Weights of a small mixture-of-experts language model, trained from scratch on English Wikipedia.
Size: 8 layers, width 160, 9.34M parameters.
Experts: 24 experts in each of 4 layers, 64 SwiGLU neurons an expert, 4 picks a token, a softmax router.
Training: a variant of SOAP for the experts, 238M tokens, 7615 steps.
Below are experts of layer 2 (counted from 0) of a mixture-of-experts language model. Rows are named router (the router's row for the expert), gate (a neuron's input weights, with its number), up (a neuron's input weights, with its number) and show model dimensions 40-79. Each number is 128 + 24 x the weight over its row's rms, rounded and kept within 0 to 255. Numbers have three digits each.
After each expert's rows: "gets" lists some tokens that make up at least twice as much of what it gets as of all text. This comes from a sample of Wikipedia text that the model never trained on. Tokens count by the router's weight.

# expert 14
router:128145120171136145155122139140107167157119130142137082136121092115145151128150121135158110090129165154138122150111132155
gate0:182146175126079181152094175100139124129113141102124142141174122103149130136119107126167121090136089137113172104112121131
up0:152150134138104145117099127186151129114119120127175156165131123068152111108106082100115119150114087123105124151150171135
gate1:093078168089122124165134148130117153131085144119100105090117124134144134149146161131055126136116120153064134144140127159
up1:168189091177128132087110107126145105131147106144157138161128132105105134112094096135195122111145143105188121119117130100
gate2:116102110107150107081120094115108118130153147111103080103128080097106136122172146166138143116104079167112081155097099156
up2:151145124155141156108139151121138127120136176100127110111101108087105167113118137138106146122085115108124101123127103141
gate3:100144109131083134135093117149095145160135123089086120170143146126104107076119106134123130107161108174139142106120091137
up3:157094162110158145132141136106145095095134118127159127113112124125141141173144122134144121159113114100094100114142145130
gate4:128156088151129110083116113133162146135116135141122165110161138136132176143122103103149121135105129109132054133125194132
up4:129128144113078152158132097111095107107119135139151091147113123109106060105139139122113135134110118140131172133121095117
gate5:122151141141137138162160106147106132135142062171128124132114167124127129153120118111119100101165154159082146154127090155
up5:117135121125116139160168112145103129142151085148127110110121158119090108194111087139110117125144156138097118161121082158
gate6:101134049130133147125159152119100140143138121145118123136133088139104152132129101171125142114121082181112108133107166150
up6:133115179129119125126104079136156120116105113137125138135126155127158109106141169097138100145131163082144128136159094112
gate7:113112165077182104101124136114116131156119131106126122101112122140121110134145099136164126108183079125130138134108127158
up7:131152125119151141080101138121125153114119106114128133116146175135106112142121092083136108151155120095150110104101134115
gate8:096138191080124115144135164096160094114172133108145115126117123097195159091144106138145132114150122157131109101122112119
up8:133063099138117144125103116119122135106123110131100174145144132176107083172135147144118141177106107091086143137143128110
gets: "\n\n", "==", "\n", "C", "S", "==="

# expert 10
router:120148145115146154158121101076125116099128125176117100103115084128096131157134132118094122077132147133105150132151103136
gate0:143122160103121095152126121124112093111092075126131175153130155138105118135159099143116153142112130075164116118123130086
up0:149123141090139128139116093100118119120087069085098170124109126089091112157152122124145144105109130128168107138159129132
gate1:176144129098143109175074147107119105070100191114114116114135056113134109121120135130134127131167114111105177157132065091
up1:167168126125137092164105127101084120091131184100101102100117076103115107132109121136131153110172120127116184149140108105
gate2:154135171126150151169162117107082110113157166130124146123109097166125130138131155129146126125107146140109120136102142143
up2:142154186143155143153156116124091098116160171110131145106100126174122128129110127139143104100092123175123132153126155135
gate3:155133128115171162123120147112134158141126161129127089141117135144102124150104099081137122107095125151173170119136106096
up3:129154151191101125109126132109082123127169101158122153127124145101142109098142132163131140135164089112118123136116119117
gate4:096147140134144105160177139165105128149136154146151151139130103098131095186095126100147119115125128113143137109080122137
up4:142141116135150151135069128099143147131115144146116159111144137146116189068171123176107138146137126125114118136149108110
gate5:156140154129146098186165128202121159120133140134125173101131121152119172126106132115115060119152128152125132142172136115
up5:133092102116155137077133142063166105110117113094130101152150154123165091118175129117127163135104107111117104109091107127
gate6:073145126151083149138113162102103142157171113123115140152135125144108134127097133116125128131133151094135139086114134162
up6:177105130084172104115144116145164103108070131138141111125146132118148121132155112156112114145129093151126108162132133071
gate7:150108112131129148139153171058188125147151158131134085162134152139138100103141129092143149118120124181132118130117141113
up7:167142113126151156148130139069149130156152155126122098193124165123111126113135104119157146089138147187106152125137121110
gate8:109148170135102118115143104103100095135138145117145100152096171121098131127053081123159167118126098144114110088125150157
up8:088159137164117117114113114119124126163174154152132131177125166162134122089115147100168157109125125135137111101112133145
gets: " S", " M", " P", " B", " H", " R"

# expert 22
router:160145091171138146115126140158152163142167126168149123157116172128142171135125149095127079154136169119134103113150141126
gate0:153067158128096149144169155158144138104101126106136108068132131139127142119098131096118147127155105127115109153084161140
up0:117138136124132121151091113159147127170114198077164130138153155140116140143128085129088116155137125102098125163080086152
gate1:111116101089118141123177127117131118116101129086134165128145123166160124104084098110143125132140102108152127124145121120
up1:160141146115129138133147108113146107158118090140149165121143118166111122146120097138106093155146103118137101133159084112
gate2:175137117110116177143114107137154154140131096136165193149120080145123075067139174107148111081109126083117161122125128143
up2:125169127154113089122136106110167146146130110141225143132102121140144146111142165140128188126129122130105128136185131153
gate3:138110137137124133102110184125181164155112156151165116118125164104117164143125135121117125135092120147128128128118128101
up3:166086144141109173103131187130171152154118120144155142133098160096134148136094160143130111140065141128133149138131115146
gate4:159170164123141089112123104155131115131139131140130113116123109100123150143148145119121096112154152148144128100168095143
up4:121107129135156149142142116088101103136105147127149158102145151163173077156138122137126142127081091124138128165100166124
gate5:141129127132157120131137098149192156131133117135102117195150116114175144084091104167095074150136159166121101125177139116
up5:124127125118079142128124150094071113105101166117130137091123158161092109137166135092131175110132102134142160128081102139
gate6:165138114149126191129107089123129151157075114135146109112154092154090152128100167149130102108146169108151122115123136151
up6:152139160136117113164118137129104121136126102146145149129169133129144134139151123119165117165104134137201170140085132113
gate7:133105135063119199096152143148141128090155107158127142165122119137104114132115172130105129128085115132137170130121156138
up7:134148146103099202096123151119138124087146132151139157148097130146125131161121136157096141161083161142123167157094174130
gate8:129138118149148134161151126130176149085145121104132151149153141110167088076131134150129135123099152174167136117162119096
up8:117138130138114124066099116124108087151118120153134111128085148141106178155174116103140112111167113106135116153094141163
gets: "s", "ed", "ing", "al", "ers", "es"

# expert 23
router:117105130095114088110157101094087110159094140132099124148148120097148077165121118151175141151133091156102095119082144101
gate0:095049120156173140096149148135109118136111158146109117123097147114104152151121138106102105119151132132150090138095148101
up0:103068149173157131129157147119117105143108170138138108130111125129105135131123124106117112076128117122140084136095176116
gate1:126101108151140163147119137133119117152135129149158167155162101120087209130174149092095150160158099154142102106154119125
up1:108145162105136080113184149124140156102133116092107110121169171125121128070116168124116079141127127123147139127110149112
gate2:088116161106086091106095128103100107149133132129143138143149134149142117149130116079177164136130108153116111101099130161
up2:156121132090132156116115103161171134124089100112115096134121106119111149075102124159119100121095139131140152171113131130
gate3:067144163085127113115109157119109165117154153130128105174129128130151143152113089135098144126150134120109130128145126082
up3:144124103144159116114129137140154131142112148175135102097137161143157150146153149099130097125101147120129106115134142130
gate4:094101111134153099099122144147118124082159143106137138138137140152134117196137131107103104164181157123086143130106096164
up4:123155145117062157148139111119144154073121128125123096133108121163145185127144122144106136124089138166164123096179185088
gate5:073102134120134131096102097086118120180121086116143103119161129109154146119125114105125175109123084155096140122147104095
up5:130134114087148113129169137124103128064172158116101153150119124166111091137099116122081111134147157105172130139102138160
gate6:064168120104109109105140140149091120096129102084143102122149075088121175180149166181112126096155100107138153097129145114
up6:161133142086126115129113080130115133146108138111119150168081163156127131095138142120100131131136140141153104086148125120
gate7:158144173125153133121135151131137147140128113143113116158077122127143109190138122135126129151167150152110137099079054127
up7:112121117107127136155148148136158131150120087088131152164126134112164099150140134121097120156128134135077128104162104125
gate8:130050135131104125146101109087118161141133116109126111112112116128093120168135149131142128084093152107126192124127188102
up8:116086117145099142143105130122121184139143126114122112109105119126121101159132143143142136123098152086124170158116199119
gets: ":", "\n\n", " ", "2", " =", "en"

# expert 3
router:125114117153109158091092154119120155136157164172120088124127145119134056069092130117148122142117114164104115148131125132
gate0:124160097154122127092093131115144132134125146155096110102145149123102091108111197138132146127153118148130151108126124098
up0:121116105160137138062102119126140133120137118132137112142151126113108133106147154123141176130149105140138156107092129104
gate1:124109143135107105166119145124132150150130150158108150128176183086098144155160152124132123151145106136123164157112149177
up1:125140176115096098116092105142124153108084113165159156089129110097121137134192152137110164097152130119153118119124143104
gate2:106124181151120140145158115170130155121149123106194131153106111088147166141107102107140173118153120144123166144147101152
up2:134116161130100129141131130157118118107134099110175129159101121097141193137163091131109153159151105120114150131123131115
gate3:126124147122104102159122155077129148131136166171148129135136105142126100131092126129147131159134141152066150164102143105
up3:154133190147100083147082159096135123162135139151130130106148124157119097145119133139152103159136089135086165125126133125
gate4:154114159147144160179143129135163147123154165090170124131130165116090081106145151178139170138113152147148135128150110169
up4:163105140134135145150137101150156145102147156092157139133136124099107090134135153142107122143142148086132106130178107183
gate5:130142113144190133109125181147142137135157097158091100118103117135131137141128105136104149087209095091102104176114122135
up5:127136125123141126155128163134133100182143118108170117154112126111116110168133148125117154102111106139114141115128127131
gate6:115067103167134147126175114135118119141137150129114107110146122138096124111115125069118125125149137109086109115126129126
up6:140078122131127125164144127145089148144138149102106123113127095141149150112129121089110108133183117081091120153128151161
gate7:142115154190134092136110165101124110149099128155106109132145138179133110110135128135169139138115118124119155131129140150
up7:131146113126133191112125094124111166167142098129115118119149108112125120153103153147109139092146112169167140112077109091
gate8:168102119139141146096157165121113173116180118128111108109121161157143134114131139126115122120114100131142136127117162145
up8:171140146126171113160162077128145122107137097153146145123091115088140160139141089077123135131131136122172137094120135092
gets: "a", "\n", ")", "ia", "us", "i"

# expert 11
router:148155128083135140131104124092141108139116123147148135080118093142112121138152142129089143133107154129095170146108104122
gate0:124117148166137119113099145128124093142167091107115122122133134156086131167174121120135109113147143131132147159121124143
up0:103093136123111163112113119115124116113164097114140097119150142123084112124153132117143093108120137153140116142138155166
gate1:143142115143075139160117132114180119148037116145086098111095120144113160154139080123084136124118150149118116122127118098
up1:079123112129140126105128125143095127110187138111157138147171155112157073113121181142169107115162127094129135132125158170
gate2:098150130159099168119096135100141171131133126156116102081103115088104147072126155157134135114103111162107118161132116104
up2:110171125157107168129088130121142161134150120177135109076087114099107121081105163149113133124112125163095133154127117115
gate3:126149152098153140151124087121145124134095144092106168159105079176094195125087107121140135135153139129119122129121199124
up3:123092124127099094133130166137104140110169129153169105123159127091175054120166125150153119146119120102156104099116067113
gate4:133163096153127145119124159130135080148104106109160138094127137115108178112150136157122125141118128151129173116072175063
up4:130170097148131159162124145106159087130108112120148134089123098124114204105153133157114136148126152149098151140115154055
gate5:163180108109169120133104168097114128134168110155123126147122065133105154125119137106125150105118138148089159106085079137
up5:165174118112168145134099157078095107136158105164139130139132068141088139131132145089128146099104139134098159114091080150
gate6:128091131121076138099128098120150154118107130121079135125123111139126107172154103119123113152142096133101090119110131092
up6:136129119122085157100147086106162149130128152153083169108130099148105102188139107091116093128126116141109099121118114106
gate7:133119133158164145120090109130161111112120119131136151141158154119141155145114183144123129109111192145141165158157110154
up7:125142132150161128104108099133164156133125151149105134137145127147104135131112215137144106110099181166115156165168089171
gate8:179151162110163149094108139106115131149119129119119102106083149111125130137103115087133135119104128138135138122091131134
up8:073081088117084113143153123152148127120124120123142140160159100161118145125155144164138119143177124121121120147162145148
gets: " f", " to", " c", " l", " p", " d"

# expert 4
router:124081149125129140122131188158118125132149088155174164128122104141113125167159132109145124183170158091118145111110106122
gate0:132143115132092165129077165130107134125121130143137141138126166119165143155171136117153110181109159087121163132146122112
up0:131126121131116169106112168148115169126130147157126157144108146116165141130192142088145100188133114119128143127156111138
gate1:148151103174190093132106096118143095154132153109160168138141132169152125148139128121111123104102124083142170118131158079
up1:121109117125167082151156105127149101161133164106141180143122142163160132152137096124120137145140123119117171137146118076
gate2:145157125155134103125136131132101118113096106156129160161157149113093105136152150145154161107154137090157133143113106098
up2:107100145117119130133131110133107129123110127173095129160190146137110128148127121138095083148136172172128133117150127123
gate3:155155113186113099147081183135115121157142130126118099129176130121099143128136117117179140116118113126062131150120125107
up3:104084104084153137110144085137139133100094140110158143136102162142138095144125138163099117145133158127167120096160151113
gate4:098145128148136055125104124121140140142074114076161163167143112155122100171147087147157125126137082130109109142140123121
up4:126118056142121085084129131131115140122106129127103142094111141154109136158114131138108123114145092134152146121168143117
gate5:135092144095146141134201132145107140165118105101127145112110112168135113130144140133113138137156131126107106111158108137
up5:122092126116110136153193118151119109157113073136137139125107091129122119124115129156117124170152132129156121129148158144
gate6:160120145111122126115099120161141127136131125123150151116127133130157117115114077102113156159139147071142132132148166135
up6:111120128121134137105110150071118137130143135149142119165119149115131148151155149122151127096134122211120150130116097103
gate7:115135145160171132135080112133170138144142157104142149134130140134110166110110122085076119147115101175147148085097122146
up7:123117141155170115129124124103108108135106108141130092160132079092142159135125084086145139091161129137137083103139118166
gate8:146131176134159153152134119127174144123087129085162133085125181096132117154107122160111150106110119129069146125116092099
up8:148144130147132135137134143129137138136122123117175124106147139120125129177113140152124173098125137139080151157101111106
gets: " the", " of", " of the", "'s", " a", " The"